config = dict(
    d_expert=256,
    balance_loss=0.0103,
    init_std_router=0.0146,
    norm='rmsnorm',
    norm_eps=1e-05,
    batch_tokens=65536,
    seq_len=1024,
    train_tokens=286000000,
    dataset='wikipedia_en',
)
Below are experts of layer 6 (counted from 0) of a mixture-of-experts language model. Rows are named router (the router's row for the expert), up (a neuron's input weights, with its number), down (a neuron's output weights, with its number) and show model dimensions 280-319. Each number is 128 + 24 x the weight over its row's rms, rounded and kept within 0 to 255. Numbers have three digits each.
Before each expert's rows: a language model's description of what the expert responds to. This comes from a sample of Wikipedia text that the model never trained on.

# expert 11
What it handles: Latin names, he/she. Pieces of Latin species and genus names (-idae, -us, -ensis, -ii) in taxonomy lists, plus the pronouns he and she.
router:109151099094107129108129124142135164139169157143097110120113089158121120118103153128178134134117152121120122083145138168
up0:117117104113157082115153162127131143124172145094128094151125075172152128126138149126158156134173105134120075129129122175
down0:133126145143116133129117173139148153138097099145126143162104167130147103120180079119125115102171145122116121115133111076
up1:134108123133060144111151153142123157153130184156120138135125171143089130178120144144120105118150123120128090168134125084
down1:138140098101130122145136124108122127131168167101146095144101133113146111140143148127127115147085144131136128131134093111
up2:133090149102129141126162097133146154161106141152136144083101103162114140151159116161092150142069119140103109153101178151
down2:123125119150102177123125114129146121153105100132120131129163102141125111122115106162146146148182113193132114135134148187
up3:141106123110121126118160164103131089107122150154123117161142080142087132132102155108121119151153174154125130154151125152
down3:145166149138153120107141106141146121072117139136167092133132097118120178071189110126134116162088120118131124115126116178
up4:139145128102142129123103082137110100171130098168123117154108092123100123156143123185157140130106131132070167145131165138
down4:122097125111150140102153140120134134161102138105136148111135133163146133181101117115117099137144130167144127175115134121
up5:132147102119113141117145161151108161145114108145126146125113139118197123145104097143138083122142162114188148137115090110
down5:118118100090134113131118142153140147118199186143113131151129091150130139121128072126109102132125099115132160151184152153
up6:158108119106116096157149148103117137122121113125133178127128164089159150108093149140135133108122116148155108126101119073
down6:119123139110159120183163125097141124134150119101151135118053085131153169152135140122079107114074114117145149103163115178
up7:121058145106115116088117102116115148110143144122113131151107134125106132129117134115089088089132104136136083130119095108
down7:126148130124113124124152115130157100145157136135156080145124131138133067132118130149109105157121097126107118184134159111

# expert 2
What it handles: Table cell separators. Row-start pipes, line breaks and separators in tables and numbered lists, plus small function words like of and a, e.g. "| 1077", "13; 14".
router:156182150166138141164109127117119119119151117122121134110139131142134134123152149144168141131163119088200106140132138161
up12:115136109127145076135100163092122126134091134122144134119171099135111149203099169126095143120146145085133144162120138140
down12:103113130163169137107150122133102120127104150123136165139140137083123119166102116160128101129126123123139117134164076114
up13:172131135134094145092159137136088135106097124108146134093151101126124120111121119142147125123137119144155111130131096154
down13:094108147145139113163106113091182164117112116127160135136142096129071194098122141112143112156117125134105115177158124121
up14:127146144157135114146129115141164141124114146096125093138087104168119118099129114106161082110184125157137079115076129139
down14:127115170109112222097134118127124115158164130120130120121160079122147132117150127166108167150128152103112126146150135130
up15:113169114126126128107117144105138164124136093110157124127121104152171099123136151129138184104127129084119124173110149119
down15:123143105122183090141218109157114108096075099148117145131113111130090134161123148147126151142133115125106146124075104144
up16:146078171144115114148093107212136160134096105154107108108142160129163119158147140121119112151149131126113137099125103103
down16:129107142162132083160133165131101105109123121113136135129123099146156109055141088167141142103117144127141160084110151138
up17:191151141126100128162146133161169096084107148136104145142089076124118143157129160101154150156128146126152149139152124149
down17:147104148153162145136126155135177101128167108125116127119120124166124143101134155118141069138114110149163161101124122148
up18:127125172135113107120115124115159148121095095141129125096123180122142131120149117142134139148098117141082139119119141130
down18:111129130131133115116141115191138125148106117121118151106156132099086129104140184114130185109140143144115126142109081146
up19:099137080105158139133122118127120132136147092133136102125137118148099130113113101155133174072124149108122102153109116134
down19:117148134141150097123157138113130162111143105114175121169097124109147107087074148119145103133148134161139071162160165115

# expert 15
What it handles: Arabic/Iranian names, geo tables. Name pieces like Al, El, Kh, Bh in Middle Eastern places and people, plus pipes and numbers in population and election tables.
router:123128114151126145158096135114133154112149125122135128121154116117160183119131115127096127099190110078151099124156137157
up0:154136105154114129204094136145135128106115143116166129166106139127184079160143186149102122140143085117078156123125155147
down0:141139074123208120121112166140133137105130144083189132145116093121130107167107109143145118134117127105109106124118141122
up1:102113075137084167107098153127124140151113124113135099138131131106117149141141135060104128137150084097114124127126143125
down1:139131119130122148134124113135200150127142151091098157092150165111109124104106144149127107120147156176136141114141108128
up2:132162132104176147147090150137095170088139104157102134117110123118123179146127127092074154102102117129107174205170141114
down2:154143119145152129121108119117104156136135128137130162119147100181126152145123078128132112116125161144095141128136126090
up3:102108132153139090099146128119198125136149098146110180133149124099134194100106132138129100109078126111115108105150104135
down3:153119135126141124120111131112127172115181134118125172092145116129118142127137175145139180111109116138143130149150163066
up4:124106126123142137128173122125121150136101099167117100106108153120169171144124134068115129093115121109116128111127129106
down4:116109125126099071090140101153136142092126144101089122137132103172127165141103155162134115109126143138109134125152107136
up5:113158113161145116165161152104116139139141107135121142156097109135190153103103154094148135093097118091145114162105122129
down5:124111099181151142158107131140113167194133089099122116134085153144151141116084209148143144159130143105102140112146136141
up6:132143119107141141120102108136154100046127124131148098079133121076172142102113108079089168104125167094123134084144169133
down6:098121136177055130147072128146130135088123139141144130119121152138155121137121124114113108158151112147140150133132150119
up7:116146099100125107143120159124116086117151166146151154139109109160103167126138157104155115097139076120100096154086152140
down7:123111140114117119147140127112105130170134124138144132104136165105172125112096158134104123123109096097144148184166150110

# expert 1
What it handles: Copula and linking verbs. Forms of be (was, is, were, are, to be, has been), usually after a subject noun, plus table pipes, colons and semicolons.
router:154181096126086114109127149141124148111182173129130133088136138133163162130121181158127122157105147112124122119098181114
up12:120155121136126109175132114085127099071126151135147144082128123060128119076123129167131156130136124106176100135111127110
down12:124134109174139118126049094095131131123127123120180125112187116145136113126133138134123116102107126144128121131130118122
up13:121122127113134176112120167139148146103156099134099122088130159118109101156113121143111125170157132100097123107120161151
down13:097144139109111130083117123134139165110087085129141164120189137080133134055129124142127161129121188134102145158142094126
up14:131146110131090085118103116112162127139159178126065128114113147125119111109110076133139155127162115104094094146115116130
down14:107111127140112170152058119142157131096136171131135108137112121077105186151109086132110133125172102115153182115110147149
up15:129108080176118111106117153115183164134112152117135152124099116083109136108097169154063118127112142131084094138138136104
down15:090143111147131119137106119198124155140048126139136123095117140109146153130108100126096129157139115135095134156128159131
up16:125081126066098113140120160116148126137104140142137137131101139167104114161101117160099140125143128165179124100186132136
down16:137097125132109122133150164117100161124137124163163158164116107148141173146149116160156152144133095106096152151124089103
up17:134170072112126128097119087115109171141129157129125145098190099072098140102130144172145144115144132128126163102141143130
down17:128124067110153094114105144084166109130095085126129124158134123090122155139107152138126135122103130138127171095141156098
up18:158122117128145135092058178150122135147114141128141115092086112099140164119174136106147145125112123152131134133147154135
down18:121076140139109117105111115120139147131154123105091142132128110126092132139158118172132107148143076193112143127123169150
up19:127125102117135120171120114100176139118132092165143116083172143109120141159130117140138131157116133056113141099115174129
down19:149100110148167134137145114087130183105172151122139113155135151149151135167141149126170086119147104119164118075125122095

# expert 8
What it handles: Personal first names. English given names and surname pieces in credits, rosters and tracklists, such as Robert, Richard, Derek, plus the piece th in words like threads.
router:144157133157121095121138150133122136139160123115142144100122134163111138095092155188112136098143126155143135138117149159
up0:122143083152145099114136143128099111104099166131134117154137129129140133163129118154183108074148129135154072088125144119
down0:097116167138141074116117151116093122155093143156093101085122115127086117143081125100067140105081123154158127052119133094
up1:145118140148114136185143110089136137156144117135168132126102118155146145096144123143074119107147156095095106113141119113
down1:147139147133156125151139122165145112134134097104122138103144148112187133112145083157079111115143168134065153120128144119
up2:135141093157116162161076161134119111115142103127134115134131136139115133093154109118127136130174147128076125116126103130
down2:121142093144127134154154122143162134132098110073128142146146137130107181103123106110129087131135148145106104117121113128
up3:115127161120078111103138130140132151130138061119136099118145113147157180115160141126112090045142171122133096124076114134
down3:091106109153125114122121111117123050136154124117074196135155096148111111122129160124116124168056111105157169154104132150
up4:145123138104144158147132155135087102109124136135142152174104150139155103132129132088122119105111158156092135135126115104
down4:165133135130170105099105180135152117131153123122152097132109149112097083161115104120085202132125127128158108107110060101
up5:101099086120113095137145152156140125129136098122137140147144124133135139121115166124168140074122133099137135133103135144
down5:105114186110150162126126124133122133137178085110111113164128107121145109140147148103141124148147144112101171108162109072
up6:107161154124144107069144131147133129115125125142152112153128089150142131120109100168136104108160080136095127146098147115
down6:121088116111128110154154120084135072094121119156109145087124123140131166154102141093142142094106142078188139131134093145
up7:131117130129131142142168172110100117127103092140143146170132124130116123082140088099124130119114091117160160092098111125
down7:086123185137081156106159175118121170079101116139091082144143108086115174133128130135135126122111117118139146142128081095

# expert 3
What it handles: Sentence-final periods. Periods closing sentences, often fused with a word end (s., ed., ing., ).), plus == heading markers and some word-initial letters.
router:148152160134103110141167157153131146124169188107117135134121155097119146131148149115106116150123097146157134103147144128
up12:093176077101125134122110130119146146107126142112120149092089136124142133126184163146148121122130139154161139090136135138
down12:109163162128159155137135103087126135139162098123099118152099041130129105158099125168133105113113083112122141111137108082
up13:119135116121117151133102081120136120171152126133135187127136093166142130137112131149143117146124125153125114100111100127
down13:102134128154150094137140133166144150122146145109155117158128132118133097118146098146123136111115091175105099113141152144
up14:167123128125113118134183151153090129101110145120112178134117127098118135163141166098137131113135129116143109163133115129
down14:062141153139104125078156105124083075113081141081110135122183089129140121099086129106147113056081136160151109115130133123
up15:132129120122125100146139107122168136135080177129097139096135106120086131131104119147150107095140147155146125079129137115
down15:164159126159124086103131138115113089107132115123125138150142157119146167151149107136131174141150156162099124120108118094
up16:159080113141118118086116168153130128096112142096118142124111117121129139165129150124125106124099105142151152092174117130
down16:149134148152141184133143152157140126079182143144161108146144123113116138134135111131121132135133146124174172154096109120
up17:104126169136124162107100102123115109120126152124111117149101126150181120080157119100123135181077118151119157137115104139
down17:117113121106102159161131111154128108143146139126106151144150155176126134102108132130159112157122172132130089121119118138
up18:131104139161149045088149142136115134124137119117128136102140115093152141145122143167098156156131079144117146174112121074
down18:135104114137139169138106134108110132147140115154119125149102173108131135116113087105108142131116137141141143114121120122
up19:146157128109144173171131113067147144088136169119115165142119066102114121185172118162131136125151159141125155149138107136
down19:093140126124127115093137138114155129101136139123080089109136164163160142124115114075099125103105151100133133121122127121

# expert 6
What it handles: Foreign name vowels. Vowels, accented letters and the particle de inside Romance, Slavic and other non-English names, as in Lourenço, Mário, Kędzierzyn, Maracanã.
router:092126134126112140117147158123128121124142122109130094170105117118162130131132153149160122092162090098114170126144159130
up0:162137125132152126114205130146145130130102109145166120112106144117146097100106121130158135175131072137130108120104118077
down0:140180111151100088113089119131153150116130110126079130139150103100136171123113145107131149109127166141129109077177119095
up1:141112095135159159119165082146083080115125114108145131145149110152119142109131148125133141122101143108150188120093129145
down1:109112137142123172137119131138135130121152120118118134083087099121132159123130151151135112111071120092143122088169104167
up2:112102128157155074122126105119142098086143106107103116139097132125120154142083147175149109106115145122137172136123163183
down2:107104110140084115125100150104117120133138151113080128104161113122147117104117105159167115125093128132114147157149160091
up3:110137071126145133125118144137153078148108132135146138190127105139124145129094158117132146095142137141145107134136110157
down3:112140163102155110124133096151124115093134128169147106133129139178090117093156132137124129170139152159118138137124137075
up4:149119115121121124125148191107120115134113111094143117154126078086130154126140135148111132121123169166120133106144099151
down4:141135142112129115125077131128148141125129116177122127136145124138136157112120161139134126111134099111133135110164098102
up5:134126129116138132143122106117130178152136109122120160064097151149132136144125142095145098105137141141122161182129112121
down5:172096148143132155155082133164104100138106092145094109100178124113185139118124131099133115106133145178147128126168108130
up6:165131094118105161140131164164160132120128108099130123128090114093172119086112126106077101107147108155108150130106161105
down6:114163126144109068118126113147135107106109085168144108128170129109128122094146116115101101137097144114136080113141145151
up7:169113118116130073094154142127126132132152137155123161162115073134092149160093092122129154128193071127119125146127140118
down7:153109123107131114150129168120114142108146134152145107173150176158129104167134102108115137132133108115079106095133131128

# expert 7
What it handles: Infobox and table labels. Field names and headers in infoboxes and tables at line starts before colons or pipes, such as Modes, Film, Party, Total votes.
router:144154099092104112165126137147080144111106141129122116108159116133116128088127126157162114105145120139143138118107143226
up0:153168143113156155124098062122149142078108155150106099121121124125105128163125176097119132148116116119091114045139159120
down0:120132148124150085125132102180096132104110123105114144129134102104152101135086108128120113138102140135131182115106151176
up1:117115161089127119104139171118135149125127139121144106061126083106115143072124121117120150083122119139154131134141125145
down1:112117113162125071093156121130142133120143132150133128168109118152114137140157074129124076115121144131143141097131077139
up2:092118121127117174101141152134113087098101109115116115176123137141073125059139143150119144084161136079130136112123155135
down2:111158167131148139106134133140110137171090140117107181141155149144126170079150126123112153122140094146134131100114134134
up3:150119120117132105135139140177115111125114108149100113139150109137101123145117094165135085147153107138190136098149151132
down3:126129115113128117127121139128131115167117116164167096134149119134116145110083103142126100069151126135139115131115122142
up4:103111162165142121151158135125132120082146104155125111115130178127163128107132123171104091106121130115124148113171158129
down4:114135155105117125129130084129110137155122161155135105158169116133154181125155120152129111117099130137159086100100182108
up5:131118131153125069100124137118140139093112133106137145099127131150135144146072142186152129176124093137126129120127152126
down5:103135101152134165144146158145120146162119132104136149134138147144174147125085147187141113166129137146125147146137151161
up6:133122149137091152100143118088098146120136171106126128134154159132118139089115118134131104135168152068130116136143171064
down6:072137133105126094150121114151170148116143143137116103145130162142133170120147172116116105116163112121133146148148134063
up7:086127122094124150151139151094129143089120158100089150108112145184113128142141145121098139135143129158134117134112154142
down7:147131151101111136095089121166129169151152141121169102123125138108146089170167127168129164113120126110103182088166115149

# expert 14
What it handles: Infobox line breaks. Line breaks ending infobox and list fields like "- Born:" or "- Released:", year-ending digit pieces like 907 or 017, and section headings such as See also.
router:120190096084112069123088133107136139109165125137120139117118137136125117153137148127155127118141180117153098118098100217
up0:135122071065148126136141147148137122076145114134120162143156101098132108141131141110165106118114112146132133111142122124
down0:124108092136118103145124129143166161112137119104100142140070170123125122076146117137152148127122146154118146180110121127
up1:063119104110062110127081166129142140113113125114130134108107145161081110133132139167098150109140113142123113169142138138
down1:105177132104145135145128123156134126100130154108168110174144135145080119100124110119159141178099128146134145115103087125
up2:078123100113180110142125109133138099143090111106114150126105133150123100134095146118163119133166160144127149123168143103
down2:097186155143158098172136116102116153137132088138137102094153123181134136136104117152110136139142177183123107133138158077
up3:118135074127101121156146113083105139101112136127173126115157169113114074121146137128101094110142114130143102170143155142
down3:118138128110158152146139119058141114109164151112145137154141177121119128121142137112165135120113140176131158094164119152
up4:121188138151117140118117132163113115093119117131105142125138104119121114164113094170141121107109140126119095138133127160
down4:133107120166139122151133114178180167143133129140130121129115118115150138173143120124159152193171139130116149116172131133
up5:125154098092151109115131152112122143144117116137132153138120159175135160110131130146139119118132157133127153130084154152
down5:125151107099125092128117126108108139119094172132136165113134144128144132120143121168163149116105122094142152129144142125
up6:116151141113120117138158120152102115102107148111144130143116141165132175113127172144133114125102125114161112146121127127
down6:127143106176116111155150159136133171156122099121165134114171154096110133168136123139078125165126099164152180161136138134
up7:135123100108104127057113118158120150172150132117123110130103135124127119132167151100095105133130173147093087093108098153
down7:124120142148093158105132118131116138159116122120142111105132082120110137088105134103168160118122135121142142170129154141

# expert 0
What it handles: Acronym capital letters. Capital letters inside acronyms and codes, often in parentheses after a spelled-out name, such as SEIU, PAGASA, PRD, JPL.
router:102126138119074161180082162133087139107120174120120130068122113138107142134147171125127098122095166133150122148110101131
up0:103199131121113127181169117132108135151142183133099125124118113123153109117123133149106129161085171126139120090135112117
down0:074141120148128085138153121092114105108118123110120151112150129177123130123140076114143173135161095133093122092131128141
up1:127128131157114124169089134162138126124167122119127157100134108150160119104164129138105149125115131106125152157129161109
down1:132134153102121108130090142124113142128168171132143119132124115140079089099095149135118137125104109114167162134151147095
up2:120101130130150159135100150090119129135092127144146128111156110143121129152150118135126127096152161093132152152121102155
down2:138121124139121130157131096135172129153130133113157138122153143099119146124140106103120119106078121054106090137107143131
up3:145121093096149163155118134162075150145097122136133114147128130122140114110123138100113129089119141101106104139115122170
down3:128156167116103105092093142109135140153129135127118131143120155108149149150120119122072134141151116138174070108121138139
up4:098129146125121143130090146120110137169149121127117118115137198150102157135167108128119116080165102139152135104141162145
down4:193128099107081120121097133190108120124097161087118103106156138103172128146121126090165115138110119069123140124107123123
up5:142123155086105142147103127142132122157116121106150157153091163133150150150129157171165125149126144123123098133129143104
down5:124125139120143086092134152126100158109130146139121127136151127138123148122127103085118122149147089123163160132123119138
up6:141111169096126148130112118099118135148142146091110160124128130107136128067134104122138113117112190106153140122125146154
down6:126173182115126152175112126132117133141130097101132155114140108117162167112144106102130136143105159090115095146165161122
up7:154115129170116158133081152092135140135139111119104183134134118110125147098106145142112135135165151134140108151129154139
down7:119143161108107134071113102147181138093144132187135154127132121100095095109167078095124123160124193170114124139146166142

# expert 5
What it handles: Physical-object word pieces. Concrete nouns and word fragments for materials, structures and physical things, such as water, roof, gun, rud-der, pl-inth, coal-fired.
router:121154119128133133138130140193115114100159163106123118128159116142114097104158124093129108105097118137126149147118135170
up0:135138122132120153134121101089114104077137136128181155112088121143146117156147117122145139149105176099129107166124134155
down0:137115111162163118111145137143148128083150193156138122102096126122145171118114116126155145136118117120105118144127131134
up1:123127144122103131130122120140144127134165146118124127152124127145128103138146141132120158096164093109110143130103117130
down1:108088123136088125129129151119149164098115126138108130155122139102130097133147161155086153123133116111110137123097141130
up2:113118106122155112147141128196131154113128097114126117128125163071156078103148147126156201152123134099168106143136155143
down2:123145123119143129181102133152135175120142138163099133111136115132116084115145104110094141139136077150157130127152119120
up3:137118125123127133191108117128170098132124147103169134129149148148083125161098140076124108160173100170091169154099095113
down3:114108099102082132142127121142116106109140104090138098156121110133133145125129129099114092167167117129153117109124181109
up4:166164105093142118118125118149125128080130138112107138112158138109079124121141176106141123125164119197134133148054121143
down4:096106160143138106120165161102124128122123141142100093142152111098111149102140140089138168180148073104133092106108124103
up5:117102151165157058110113124173109097153156128134134101116091131152129117126105093103139112065132169095106130094119124135
down5:121126114140160163111155105128127137163114100100085135162119077168099157117148110095145139117154131120124135088143110145
up6:132096129151131129093171094154115127112150122118109116124135091127129143140128165134098128127157125105115154147086105136
down6:162116175115129170136113106205123146099078128164150077114188147107095154148132183151115150135121201103119154112135080136
up7:138143129153118114083139130123141104127164153118136152118128060169181152104159092153106105159164124115148083158116071148
down7:130121108137121128112104123137155109149143108092157134117177150169154136089124115141102094158155159097156153140171116151

# expert 9
What it handles: Nouns after articles. Words right after a, an or the, often before of or in, such as one, largest, another, an out-spoken, an in-game.
router:095131124132128127149148155106116127102112125112126088097167113108124123117107123152134127155130155087179156120104130167
up0:112121141117080097154122132098127175118088114133125087119142123137105141137201192138132123128133140128086113133152141148
down0:133103139171093132135167153144150121117123140129184110102108126137100165115109149121159129144111142142121160109122126111
up1:095141114117153122121124144074121147135100147120106156112154131178151152174125107138076139165126112138152115150121149149
down1:133149123148122118136129145138160127112131123139150144129131137125107128114091120149138090124141147174150110183129116158
up2:140155099149108109122121131148111136117132122169102156127153171137136130117114099154126095090155139131152167112118122092
down2:128128108153138133135142075150123101117125138142168142136128139132136159072153191123175115104138133148134131159176149115
up3:110108122134124130119135142132139208114109135122105109099103110129137124135140126115125098119114151139111122111129091058
down3:144175115107119142174136133122120075124131132089143082129104116131125125100155132124113134109154125122122118093102151145
up4:119137148160125140138114120129093164133180133194082084151121131120087149113121126136154126125135111113112121172113103130
down4:108111099148154101177097085113124133163141145182135149142139131151098101131117127141150096131178122123164118106127178087
up5:134114123129112145145144146134127138147118118150126102099127162144137149150136108129114083167136192135130070148128081132
down5:120163160107114104118128133113184152169134110125098115117095126141127127149130104146139147105154120148138097162155102134
up6:103094120116118096170114129126120097113100118104148123112098178134146129115145149138091135174169137099158127125097138105
down6:126095142148099170133098126119130150124133142168157154130103126166111168118128189105161112191124145196125086142130105128
up7:129122121098156095162112101157136131122121152117146138123156134133135125108098166159120119099151138143125132107137137069
down7:089121128177122097162111148121151137133131118099133125137095142168120112148165146142145154181106139111102159121135154066

# expert 13
What it handles: S-initial pieces, possessives. Word-initial s or S pieces (s-oprano, s-ank, S-omerset), plus possessives like his, their, 's and the conjunction and.
router:091162128137141148131123133141161159110144132118160146119135124130157135134152190147134114173121144142165140115164137143
up0:096139103126148131140135120200146164137102119091176142130142125110114122118147132110088120154125126122146112110086128123
down0:153158153138167143119117144169103107113165124109148090153103123151127124139131156084141115162131112147072146119177119090
up1:125151126096145142150098111133115155132135139145094164111133149126115094152138167146118127145124143137165169166131133139
down1:151089145149124150147129152125177113174113131129102136125128140147098145138133142168135130131133108169103181152135141152
up2:106130127144135132125110129133145080102116140107170115134138131126127179121116138160096127124134137119160110106137087124
down2:137106140139111078102128132158137166139117125117157061149136104104114179112167102105133142101124106104082113148088147148
up3:132111110121120074121120111130114113179098123199101125105090110144092152130124130151104084100113101119127124109115165165
down3:142114082130119136150151094088120128146179162159104144139125151135126184151145116135150136112146164094130132139126108124
up4:088164123125148159145124128147117099079139177149119147102081165147137068115139125114069125150141165124159146116113158143
down4:096147150170122104087077082134106120139177150096102171078125101149167119110139149139099123100087149121144112148112151128
up5:130109124120132091157127131168119122111155150150140132120098098119133101160142139147115164083164110136137171119086150140
down5:137132126097123066117090169164117111131122129120138123146156147156084127140165129128129133091161118151120136112175130145
up6:176133120153174154135087133162177162070143075133111123130158110131124138133153097166144136144108151117126127114140112128
down6:112118116144159128126098147138157127189162082098195147124108126159108081131131176101125185126177140173115143119130096093
up7:142076137132175107104156115144118153147129144143102209125163107136146103114135097115157140158140086133150089139128125163
down7:089137127107142164128126099102109098128105111140124145105133126123167141102078138118120133149103152098146130134138120151

# expert 4
What it handles: Place name parts. Geographic name words and pieces in addresses and locations, often in tables, such as St., Mount, County, Street, Lake, and coordinate numbers.
router:175173136132116157138094123145135138131162108113111153088151093149075146161139133140135163065132136138182168140113112147
up0:125116138121137153158115142165124073132105140105152125146115121112098098106131131137128116154106099164108123107152144154
down0:113123104148169133148141136109151210122132101162115152136161136103175142137169082133130106138148142130120108118101170168
up1:109089172076162083138122125107126130101099133135123149175118124167152125119147122113199179090153091106131135130105114174
down1:127102117113117065173119137145151105124158149145107109105142129126148108096173132153145137115125128095125084104110133141
up2:132146145178112164107122106131107117129145103122122117149122116162099154202138135143095151082117119153125122140116127092
down2:089124120118111106170123127139092098078154150160143126147106134161153100107135144135157121126139147118132138112098090192
up3:111111159135144099136109091108133093114121115155152128115112130109112186114119136105118096110143096193127136123120092126
down3:125172136153114182097181141106158117160135132140085171149084121154119149121085084161143123098147130139133136133093103127
up4:146100134180147149128056085164103090144063140147125138118134128083148151107150113138162112091139114129131133144110109083
down4:126119162112121120127126145154145122149114138118123138127109130110077126138122085136115108099129127122138152174146124160
up5:124126089111119127122116140115136138120112140112124105096141117121137139135136127099182141152108137102102112146060098098
down5:172178138141102103145137117146150135121122132131106093112170085116126123142160109151132112121153120153107132133137131131
up6:158124120131097089126153139107117142147156154116125119106122127139129118086102131165105094146080145148115148146077143105
down6:137106183132128113098143105079139122150123163126152047066118109115141111096146125170144139123080124185104150127119122100
up7:135143156134123105135119115122162133118127115117134104051125091104174133130103122181122168080117123120121159106121073163
down7:120138109117120178127126125173124114123097156130140157134149134129213157136098125132085110122092151169167142063144106148

# expert 12
What it handles: Sports statistics terms. Sports table headers, season and record words, and digits in results, such as Conference, season, goals, yards, Career record.
router:147172137121095115169118159143104121126149157114127138115177128137134159144133148114188136109142139123149139158106137143
up0:150144129154116115118099147131130131153142129110162186125145140125121137117129135136148136096129145139132131119089126105
down0:129136120122165130138111156104136107143137105126175149148139112136108120114154074139133140132099125070125141109165136147
up1:138137161138152090064127126126116114090162154153143114126129112122125128109147113144120108104134150112131119129128130134
down1:115086142130148068106130100105117142124111097152124129145134106173167143152123156142114121105071121152151158096112159127
up2:133143092135101120127112140086118105100178142156083160109107169149115102116120172179082097138136158157138125145135100110
down2:115092140164189140149175137168112156143115155112141102128161194163125131121108132176126134092116135149150106155121142109
up3:111104104128100096158107126093126138150133123131138175103142137124124111122106103116125160131187150137087117132137129141
down3:091110120147156101123136143112094217111129101138159125140106132160103117104129092104146100120131157120123137107108170114
up4:133110109149166165122123137105135105124150086147118153132133106151124145119160148112150107122136171128128134151152146090
down4:138142125139201140163143136166135142143092094121135140122106115157146171121108141082118067156108156106139176147140108124
up5:118148165143124115122123147083119129169191125148121136091103129145113131132111117170149129088127158163134133103164149168
down5:109157102131143119132162097144127157124111118101139181100089125134148097142142127162111153170121125126094143117139134128
up6:177173098092131114155168156079155115132123162104120145105141107105112139113110131115114153111122127148105121150121131074
down6:125108121141103140178156126119103127161096101163096159118097123132155101085160158144122132121130142136168114124140064133
up7:120132125123096131141143125129113125126123123098124146121148080142123108093153105133111146156154080098155118096125106093
down7:108177134121133102092152120064127122104117150134147135130103167112147075149167135124135102149130099162107137187161151091

# expert 10
What it handles: Narrative verbs. Verbs and modals in running prose after subjects or to, such as would, could, wrote, discover, researched, touches, landed.
router:094176158142134109114153145168137138101187181125118116112107117115151141128133123169108134118137170109125129109137195172
up0:128098164152110166108049119164180135124164160118153148135096070095113141139099159121138120146150135149143055119115121104
down0:133142136096137143132125119125116118123150143130137054078104088110161124146125143114146110138105121147134189096124086130
up1:136134101165081150118084108148140122106163106112152149096151133141173126145164084142133166104166153115155144161101154143
down1:070125122146133124111115133113158146133114111078151148134139128109136131096114116171156131169150146119125093108097110107
up2:085127144139121129117094116093103104136113121150092108093091170121099124128127137139121132109123130121128136139115123127
down2:118123126111134114147122165131139146122150099103126122133142130113085098123164088143114143121137123157146175135130167088
up3:168138104099125103123122133138105175127114116136146191154145117107163139160119132116125075142106106138108106108127180132
down3:147155119081102118098134118148118120092112130122141120101153153116113171135126098127115122135096111126155132145094162120
up4:144132094138142136095102147122134109135144137123149115157122139132132155122089166161099137117142108144120122162132132110
down4:141107135173125136105169118088161138097159131113130104179151111108085137145103159117129106149187105166167107105121129112
up5:145103120142120093144107089144123127161142080111149130140127117138140121106147138126145132141093138134163118111147084131
down5:125109109138145125094158135200159136130170128119087087123098122136134111105130078139143126132139129135125130123097138151
up6:173130169103111136139140107151123118095112113097115088128157127154113167145137149059152142120124119121174118079115134119
down6:177116114150148126083139130144131126147082165124135122157114103121140124103142115146143112131112124081116153140132151134
up7:096111097114140099099122130135089108111178138134099134112143059148151175074100126130185117146091123164111108082095090153
down7:161137111128097128127119092127131114138129134097093130072080128128115161139130120142135124191119140145197136108127149105